config.yaml
num_hidden_layers: 10
hidden_size: 256
n_experts: 64
experts_per_token: 4
moe_layers: [2, 3, 4, 5, 6, 7, 8, 9]
vocab_size: 8192
norm: "rmsnorm"
norm_place: "pre"
norm_eps: 1e-05
init_std_qkv: 0.0324
max_grad_norm: 1.0
batch_tokens: 262144
max_seq_len: 512
doc_mask: true
Below are experts of layer 2 (counted from 0) of a mixture-of-experts language model. Rows are named router (the router's row for the expert) and show model dimensions 0-255. Each number is 128 + 32 x the weight over its row's rms, rounded and kept within 0 to 255. Numbers have three digits each.
After each expert's rows: a language model's description of what the expert responds to; "comes after" lists some tokens at least twice as common just before its tokens as in all text. This comes from a sample of Wikipedia text that the model never trained on. Tokens count by the router's weight.

# expert 40
router:194171113157146123140168119139111135104167127171121162141108176140150167132033043144141193145161103148110103082104129135110127047126097154130135103087169124131117106125111108040115145157127176131145136069102182119162083197116134150119081167108115167100118073108144181143069146102147136138074099114103120096161081105128095098175098118177152082150141100166136194120154151090172111138089121100189128168135142110152091125119135161117097084124084157114164083132118104129066093125132166155157140079102093123135150125094198142101134120091153186107123100104132132195124161138137164142185107178148092102109163162097129099137116159178144128082108140124164094105117147164068141130093157157024092168081108134103132113162081154181145162124139087133142112141126151136151062109086136
Description: Line breaks ending paragraphs before new sections, list hyphens, and opening parentheses or brackets in lists and citations.
comes after: ".", "\n", "-", "|", ")", "="

# expert 15
router:126118119122098133083184110081044132100168091176075204140101149098145116111104121160151165169150093082115081138115127135068135151095106108117121146118159124128121122083076147060143113118116172159108133111084172072103090191088198092153093136125151158130150115072088104146151175092126175147129129093124086135170106144156147091114048099202121115110098117180134157116157173125148099157080117065183091174176169111150121127124102152115082075081117120114134072122159088139113110123140146145141181072117079081136142127102122108127129147107112135108106155121159146173112087142124154121161148200132114101175144128108167123126108140131075110099174136145189121158072148160104175092083173135092114195059174102105107101185086135114172127141134137180092115144102129178074153119126088
Description: Pipe separators in markdown tables, especially divider rows and between numeric stat cells, plus semicolons and backslashes.
comes after: "  ", "\n", ")", " 0", "-", "%"

# expert 16
router:158124105136092155091111133079121099102142078149109162122103114126132144126114105108081145128110117123111124079133133127078112146136087175127111120072156104114167077082092130047098188114134190060163145103073198090165095124123171165110094161108187116155141156080082103075082219090112094145121158114127129102168094127107106101159094111198141127147118099153080154094132170138156073129152157118177128185132146157152147171098124100162162072124115145080151055158198113125115111106109117138182169090132084074131100162077175122131127110112089154146117178087187146109100157137151148115147136158146125119145188120133114107145108141113108091051081137148198089099111095158081125141081140157104085149090151101107134134158072126166167135125148073211125131099136120157089127139101161
Description: Digits and number pieces in tables, statistics, dates and vote counts, such as 1, 0, 28 after a decimal point.
comes after: " |", ".", "–", ":", " (", ";"

# expert 53
router:142160128134114134134111114153069096119145094199115152097134160115109185108072111129135155121187074156182137154135139132085130098086130130162114158072180080120092097080066143087113107065163186176076144135067133126134089140116153138197126161130167113139086093113131150126084099136141122130092101060120097094129125152133139155180108136177127162151134070148089136135138142052190124135116154119131137148114147171170127150110106167176154112117131150052143132162153102136136080147095134131165159097121108113131125100113180112150186126116087144146143084139123130129118166119102158114164086180154117098104161194094145112207083204145070134120143117142182144142131110129079140092097208148081093207076110121132159089149091138213188116121159100156112102114163116131095104095127073
Description: Commas and "and" joining clauses or list items, plus following words like including, such as, located, and compass directions north, south.
comes after: ",", "s", ")", "\"", " However", " 1"

# expert 1
router:168170089153090183103129097122087115135159123166081148150130138120147151160106089132096138176159126111126128081154191151111115119111098135121142139069172121107095134073097144091098156090126155114102159153120156099144127128144130144142132176099144129164150084084080172111113156090122111168119128138139071082167074157122067160150128158120111099118148087171076144149117132085203129163100178064142129177143169106211139118146137107128083139122120122082169085146127092128076119124067145158190175104114098071146130145087137149157141140109118171082164114077146106156138152122142179171183089187163190034085193145097163095148095183135099149087157157154117109137088088109063183111094153154134155160075137072138142106161098130082100124100077136151197109139138123115119110161135072
Description: First pieces of longer words after articles or prepositions, such as emphas-, cons-, res-, di-, plus heading equals signs and some full verbs.
comes after: " the", " a", " to", " and", " of", " in"

# expert 41
router:153144126140159043119172127088106131117124047203118131158087165077131134116101094148135141128166125107126103140130087130097086049109079112140172116099144112155143139098117111061127161123149170114110121175128171123188108112141139139106076138097098151142102100063109201102133154100076135128115132106118116119126090145059080115158128162137153103145167138178080182121163130091170118181098123094144083134135141163138161135113104116103113147125103185120186044145175095197100124185100139157175158103074102058147147137069143125115158123082148193100113153109150108158126099150156201163151103150139126085128166164146159107125146186160114149062172177117133100145134091154072130090124168191103182140103169101110121079152084130172141133124131129158145127159140147155188115114156078
Description: Field labels in infoboxes and data lists before a colon, such as Genus, Series, Running time, Party, Country, Apps, Goals.
comes after: "-", "|", " (", "\n", "\n\n", "–"

# expert 50
router:145090134130102148143133117054103108132148071150123175127093128121157131154108124109087142116115113098132096090108131152077120105148079166125115137065169085118159119080106133084112180122119210094114143089093188078170095133099139153137093147126148130139152146072093126098081197080089101117092143104133118081168086163087124101156084119157146098106118083160072120093156143148161070135129148124168122192136117113141132155125124119174127119123095152068162050137215083118079147113101103149177184090087083085128113123087165146164105119085118134149078202070198121135106149132142150121141136155143180115129122163114144125161109149137114127062079146145171106107093083166054152167074181140112108164059147115098138134149087139177188110140133064174107111112171147134121151100136146
Description: Digits and numbers in tables, dates, scores and seed lists, such as 1., 8–1, June 30, plus the word half.
comes after: " |", "–", ".", "|", ":", ";"

# expert 13
router:166170077135105114103168091094109071147159068192121171141176163112145129111089075095169133154159113111130140083112134086121118101133107155158127107103149062110076138079106078128120133041129128145103153089094194133108138196164143101107143169122155175175141102106060121094156166145122123138132130116144118078184067122141054127169094114175139102129111072128142175146178149114160067151102134099172095192117135157168182203131137150171093123111119125085147091141140134120131118134074141145165130092111092149089125142109163155157142092087121158126116166135143099161136079094105137153196060157135071093144189115116111103157097150150086147058163129122117097143117143168068150045090176108082141165145112133153128130140101125146174141103123111121150127121128085134110096103144047
Description: Common Western names and places, often in tables or credits, such as United States, New York, John, Boston, Calgary, Black.
comes after: " |", ",", " the", " New", " United", ":"

# expert 3
router:180120124155098143109142097156110114096170136181055156101084129165140191148094057138119166165126129077103121099113131163074142124109064151183114121122131081168133084048097095100149125141130132090120125084081136131145112168126161187131126188112168148123147109131143119072059136146076110180141139110108092077152036139175097107186095158159150088112141098136102174137127138093151147128105104060154137197133130129182097132124152143080108115135140142079189091163115121121081106129129139161182181138094091124130139157117130114125146119088124174082071108081108114138121143122157175097161108177123129056140164158105135108192174206133070143088161130173141126109076138130092156066084151180101107191115127073153147127169096166171143114114157114156145108131152133158122131117136118
Description: Ordinary nouns after articles in running prose, naming things, conflicts or places, such as water, war, battle, River, Airport, habitat.
comes after: " the", " a", " and", " The", " to", "al"

# expert 62
router:155204127154111111119118091098073155117177126154123165122128161154101147145079120098118165145158088141127116130129095191126146112122103136164196115131110089108106155104096130098125103130163174146112113126092151114168107181155145144110107140128131149140150083139064172130105165096075166124135075035096101114158125139129116095158087149152096109143105133128139148119117137086204108151101129091140079168158160169176092110169118164157090128145090196116201070130130080154141153128081136194175164126081113074164162104093126136128108115068127125044145166104174135124103126139139193133156125170117089096120140160143154081106143197133073141067150164144169098145130100134071117112098246168131100176087134125084130111120097144172147157092111093130133166134146153129136073081091073
Description: First word piece right after an opening quote or bracket, such as "em-phasis, "to-tally, '(in)vite, plus closing parentheses and words like there.
comes after: "'", "-", " (", " \"", "/", " un"

# expert 56
router:168141155162096094118154106118099128091142069194086181145137117163201141143067093106157138138133106131072123128122104154047126093089075134093151089121132042166157086051077115082135135131119137093099154060125201142153118144123193115188111158109148176133123102091130160100136156112037128154135152083121128132159079156147091107135064167162157099145145110138105136154131130065183140124133143087140114154165174186190104147118139128110088098171117150082168089182141129128151103157120137132174152094100113113198136089118157136107146128096090188103118098092127101152135165159138135106142125169137097110122172143080110098177157173120105109086134148136154066076101092139079136109122141127058127132106136059117190118148082143138171119088145094151127102107150162123112110114153078
Description: Adjectives and adjective stems before nouns in explanatory text, such as public, small, military, eff-icient, anti-, ancient, ethnic.
comes after: " the", " a", "-", " and", " of", " is"

# expert 10
router:164151074146128119125155072137064072115152133172122184114102153170104142132066090143126153134109139137112092078132087160085091128084082193168145124128123051106139099052130087085102113119154198125087116160088201112118144138141163146170102138148131156145082104102111123106085142133083118139123153109100085128126116138159079156149063120140149117200124094121137181092137136086174112173116132055173109134141120146172075135134108112126114087123125144070182092147098129108110149120107128121208177103150053111135165126095124097119140120111160161102087146171127120156068146102140160145169131192150104110152193151076136105160146133134090134091144125164154079128047077139087185098061138132123104176121139135149128128204088170156140143142166077118123145131184089168117131125091113
Description: Main verbs and auxiliaries right after a sentence's subject, such as was, is, had, were, and nouns completing phrases like took place.
comes after: ".", " was", " the", " he", " that", " which"

# expert 28
router:179141145174155093145167099142118050115128099218154172146109158098121156113093065141122142138165106120123084090097124143098152065121112099169098142055172105155118087102106124080101183143153130147116118131093182087178103166094179186137122106066148174098103078090103105106084190091137135109088110106100121133177115120092113060184094118170128124117130091192120148083150147079142096168128131123142118176174174157160148129125077171130134133135115168127199057160183121122082102118081160177166155093127107049140181139139128128104115136077117180124176158117160113139131103160129170127148140138105144112141161130114158137127110136151123164111137135159149104075111148174085120109083150160072097144131154134117126134156084167150157178143119119147124090135159102152140063093040082
Description: Equals signs in section headings, paragraph breaks before tables, and table header words, such as Date, Rank, %, Candidate.
comes after: "=", "\n\n", " |", ".", " =", "|"

# expert 33
router:162147116158100125110158117093090083097158050181116149128101155104134182114076051105125132184169106124110099092107119119114134090116062141134136144047198095108111094092114116071111159129138152116111157105070176089171102172113141130135101168106170137155144109096082150141111178102100137161103110095115112098175082205084127088144089148191133100136120100161100147125146161059160079151120157097186106152152152145136135157088106120147094097121102138119176091170171104154105103164070115130149187077100081062149137128098173152118132088083130150119124172105152107115124115108104190148166111163154133098166142126079139099160105165163102118134131141121177101103132101181086113151092184159071106177071157088148151100135053140175154137104152100159166082116145098153114103106124077
Description: Loosely related tokens, mainly closing parentheses, equals signs, of and the, and the piece ron in Environment; voyage and ship passages.
comes after: " |", "=", "|", " for", " a", " one"

# expert 6
router:171181104142096118107164115072109112091139042168142136154081155112141191125092137125084129164181137147150135149142088105069123102100107186116159105099155082116152094121121093068124193142117172081127132162108196116156090136151148184129075160086157137164127107074066106081083202106109132125125131113082107116150061152108087085161118157179112123142096093132129134111156170129142075154138125110160120159112142194180146158136123087151150105154150146081158067173179132112125118150126149121167146092098085065133133158083158121129147144104149167127109142102180117100126129162154160159140099208120091098166178150124123107146115134124083087064113137180175109124123083155098126113084148191115123118114168060103143081130070134127143142100181094214144124086121082122104095119128134
Description: Numerals and digit chunks in tables, coordinates, district numbers and birth dates, such as 18, 19, 74, 1933.
comes after: " |", "|", " (", ".", ":", "–"

# expert 47
router:139155108166087141107135082112096111099138089177110179110107151109139156129087119144135135176115122095089120113110137115106147140090092142109116109134165110099107106083109113098128143087099137161105115116085173076150060191093157119110121156095152138154109101122068090126132193149111156159166129080108071123167100171127115080118070120202111128105093086158125148109119150060185125133091150133211145184133136131181149137082104152107124070098106142102132097153186127130114122099081139150187154089132117076132156099105160105117142148059095142126153172114164127191096133127107201137211113162150125102172171119112111098131108162181148128139164143186168058166090113139109133100081187119053120171039165144127135139177081097146123112119122067156098099126156161172097157145139080
Description: Closing parentheses, braces, brackets and quotes, and the pipes between cells in number-heavy tables and formulas.
comes after: "  ", ")", "%", " 0", "1", "2"

# expert 29
router:151125067167133124071117093107069096098153103146159166119124130152147149089067069108158132107132092124127074115151130113065132121123099158147140154070150087123162120067096147076126122077115172128058118080037155082168101177101142126156093130125149167149107071125088148120114156138111157151101121102144162101099095141103146103149070111139200136099174056161088147105136149076147049134112126115189135162167106181166129172105114087136131095151063163077129125155193126127118099117099098125182142075107127095115141120091171147154184128102098169154146127107124141140107149120125148139176137193154146103155177137140139116162114109151123131078106128115170100134106124155058128106066197161107098196111121094134118131122088160206164092120117104168122098151133113188107085138085093
Description: Sentence-starting pronouns and adverbs such as It, They, He, also, and During, plus middle pieces of words inside song or film titles.
comes after: ".", ",", " and", "\n\n", "M", "F"

# expert 48
router:193164113205126101111121112114085106128158101170129148146137160114146207126125102160117114159152122123119080116148129108097130099127097114132163129129185105127121127079082119113120106099123159067107160153088154095178073123141129111120123174094125102141129084097092134092081143124123149156114100094121083085176104123080097084142113114137120109145141134157062135179109099084181082125107160126154095178134124150199075170162102142152093123130088145110155110155171132135117082176085136130177179093109100058195138105117164128108120116099079199093156132079152115152086137128109187173161109190145120099088171123112109121174081174166063141109168164188136110135124116080044134120131146200115135186111148074129162098181084146114157189132113149148152109132172138126097039165110116
Description: First pieces of words split after a space, such as wa-x, thr-illed, qu-asi, pat-ient, plus hyphens and periods in lists.
comes after: "-", " the", " a", "|", " and", " to"

# expert 63
router:142143111141087115089193113103052134150170074167068175119098147062162123119094102156136136121131130079147070123104083116112106095073073142131114123138154070117123131106076137077144131110135160164112098128112144076125086188078184095135082149141136161126127105105079131134169178114099170153136122092111079135190099126124100129133072115164145112098152101168130130108122179110146096162080089078140101205155126112157122145136114136088098034090115140111158092157161099149085142134110115160160162093060105075141139137111138067121133167070142117095118134105146146153143120147099144146191121201135115080133163147124196101135119140149068111116170145153126147177057130171108171100126179154067124169072143113110144148163123139129164129096130112199096132152149119179063125085138084
Description: Pipes in table rows between names or numbers, semicolons in repeated result lists, closing title equals signs, and infobox labels like Born.
comes after: "\n", "  ", "\n\n", ")", " 0", "%"

# expert 32
router:167146119134090129141163089114098110143163074134108174138137144090126138159062082085154200161151082125152135101100126117112103140138065118154160120098141076108096129071126137101110120090139180176114134093083210134123093156121171142162089179084122167115125120133111118096097148103104123177096095094090087077151106159112109080128113151134154088075134082127080168080166141119168102145089088052117096179167152125177174162147109120121122109089056127056155046146212118151085130166073136176158127152117110127126148104098191118136148105094147108101089139083143050131156117107110136114143131147176181130187197110125166120095157118148118134088125190127164074108119116166095118093106135133127097163111100084174131182149109133117134119188161089133136123115147090121121105084142077
Description: The, a, his, their, its and ordinals like first or second beginning noun phrases after prepositions, often in sports text, such as his debut.
comes after: " of", " in", " for", " the", " on", " to"

# expert 11
router:165151098170120125119156096107122093096160096160084150125148101103140175102086089101072154165189151098116095082089129118079140156104069141154190154092194112127098108100111124091127176132150171128122145126106190102188146175099180146112087148088156160155084119116094132120093131098107167153116128145101135120198098143102111060154069132201121144125088104160119191167086139085164094110139173082172137144085201133193105176126111158180096112146115141088169117151163093139086095097081107120171157102096076115132119172107165154099142140107113168117149145119170121159126132081087195161159133205153103079115163144100116126157079151135143136125157105125172057105118105150100139110127135180086085160079123120127144149119062154137159137135150096151147084122131089193118085101086113
Description: Line breaks between table rows and list items, plus odd mid-word pieces such as "get" in Together and rare symbols (±, ·).
comes after: " |", "|", ")", ";", " to", " Dr"

# expert 39
router:171162149151159083146172080124073130125116070172090163090118178073132138110096071157136192154136136110120133105112141080076088116124117143185150102121129111097151138082093154100099145128125209143135162108096171109169139178111153152098087133103147161093049098119135133084102170092154103172135158113156098103149093127152098107184116100157131058127088073157099198107110103146164091192138116108155097183155119101161109159152048152142111090120099145021161098143154120167097117129104142145170160100122138084090180095097186081108146115093118160094133197117142071158127122087102175115174132158176134112137169108117131121100132139145105125085112152197122125123098147110084156073096152128089136210139098156148106138147104135133160139141166054124124162110135105177120128108139118
Description: Nouns in sports and music writing after the, a or his, such as match, film, album, club, player, producer, season.
comes after: " the", " a", " was", " his", " and", " The"

# expert 24
router:159164156126147113132143128091084057114196115133155169126091179097131127086125049082087105189160112107110136091125116148077156109122108116174181115085147108172112074115104151091119120110174146181112170069092145083176055156142169134161115146069135159122118075108085115102066125155128149123150119061131100120151102106111112114153058134155122116153109108128132203105161138092152079160152086116149100143169141136144160080077095148117065170131091093112189074196185137115067089106115169125149200102152101073164168116121165136151083122110086173130145174104164138115138138127103151128183129127141147132156146113109147110157106111151123184125130156150180132106062144185080111069075169132108107158129138104131133107141105118155174140143156117155176134143144150169097104177081114
Description: Equals signs and words of wiki section headings, table pipes and line breaks, such as ==Story==, Background, See also, Career.
comes after: "=", " =", "  ", "S", "See", "De"

# expert 58
router:183156103165111123125132124128112119098163100156086142106130134152133180099060060121107182170163104142124119088099124129086148069128086168148125136079202123118127118109075121082146164145116150096154182111128188136171096208115185147133066160103110134135114083090159156141104140111106167114106118114099103140158083148114089110175064131191151089107154084166120225152123133066139124109109129114205147148113121100148096131133143165135053049096083136138152116140108092152077117141127132137158140040096104136137126160087224139117146099085168150122114098132160112158117119126102150137170117224150112081108153126103147125129097105158120099128124140105156108123114112164110121138122170185051086166058118127104139102152055151153176145131153090162126113136128155171136105140124134
Description: Hyphens in compounds like brother-in-law, list-item dashes, en dashes, and line breaks ending list items or table rows.
comes after: "\n", "|", "-", " |", ")", "^"

# expert 23
router:151151110133121069112182114093085128136155093195123116151120169083172126121073082145145140116159092114185118145121096109115076074092084121137144103094173084148106135110121095029134123117171173124104118130110131095144093123108163116131050184160106152117109077078109168144140182091071152149106112079119079140135081180088066139132124188159200075103169103125116175106146151096151116170112130093152110164170149127160134139155115108138095072124103167118149057131138065171072152191137123141164196101087086097119151127100145096131153155064169133106118114124162101149150132153134167142167090193152125094134140174136163076144112164138096135085155157108138128161127127141109146096132159161057153156055117091105152100155116166164135129079139127211128156149125117154121121133159097
Description: Starts of infobox fields and list lines, such as the hyphen bullet, Born, Died, Coordinates, Genus, and table pipes.
comes after: "\n", "\n\n", "-", ")", "\n ", " ="

# expert 55
router:227138113151107120129149083104122079150141086181091138154114129133150194121078115127105128180149083100159099099074134140100117100116088097133129162073159066123098106075103135088084167085122146074095128094081196074166135130097170120147113122111184155130111115098092131060066145124120179159098102074113137122151096150084115106155103121151116108148131090171077161118123152103165087139129129085161124175159134141180120160139152181092102114104124156105151070159074061176107099142118124151174142131121090071180200144064145147079148097127129154098159180112157120133123092164113171119138111147168172102139141142128154117115099151159106143111132145204171089117122098160071155107082173155085123150099139055131116114175078184154136152145123153133141133130135108162120065102121068
Description: First capital letter pieces of names or codes in tables and lists, such as Sh-imizu, Ch-en, CH-N, K-öppen.
comes after: "\n\n", " (", "-", " \"", ":", "″"

# expert 18
router:150154148193090124095183112093106135069152161166109143128141146154127191120106125131095187158156124117103098097158123173092162109100080133129147101137148114130143099045061101103134092115153138121084100128093185130136055148141193131145119143135152107129144116116108109132102162130063148137102126077096079146164080179098110093210090176172152111116139073182079142110166182128147080140120090111152112143163109152174132113143130150157105073116122173090187088128146092090096114185109092120172162136128088119153157081091172112112150122051131135115120127107163077153127160127113192086169098159156093115128164105109097106165153148121137168086137106121118084168101139184095171102069155181120151162139155098127175142168048155159181154150142093184104125158187123144139107099120084
Description: Sentence-final periods and words opening clauses or linking them in prose, such as that, which, but, If, yet, or.
comes after: ".", ",", "s", " that", "\"", "ing"

# expert 37
router:155137126152171152109123116144063114091153110146087184145128126122150152143076099096153154144187123122131110106141116138071097136106065078137154121097172078158126118106101112096136123094144144157119175068057217169172135124144169120192107144110108149107095131114130116090108158152058119157106113084101107094147126146145075103167078151113148070114134116140076161122160116096186116123139146055135095142139177170168096122154119106126114108148102149028172038140186087083111095166122159153169162167135062138152129108128189155157137136100138147083093138107135095136139185130101160125142116185163106165136171156081147072138131102140098132080133146142174061140150107133063166100126143168076151138120139051157151176141077164158153118103127109141135116135183132152133120091124068
Description: Articles, possessives and quantifiers starting noun phrases after prepositions, such as the, a, his, some, other, three.
comes after: " of", " in", " with", " to", " as", " and"

# expert 30
router:165143138140149089093155110184076119112136108171116204158154145095130157135084104142148132150130111137118159111107079103118083111025100151153151134138162096101101165119101101056125120125135158142126139165102171079119172150128128148121073109125149187142096092108132172124130188134126109146070114105108134085107115099108079100157080094136097108153133130158100163086159116091201068144131114112197107134198195097176095138132090131132131093130091161120209079135170134173117115142095129140190131094113081125154186140097133173083135084110121185107128131105152109170028130111149133170169119193187166123161147176147156133153101160140125126081154126192182084166167096151087173105113168121089131167054124128152122102171099142178148145129132107132135093127150133153130085107151110
Description: Middle syllables of words and names, such as rein-de-er, was-te, plus biography verbs and words like became, joined, graduated, was.
comes after: " was", " is", " as", "-", "|", " were"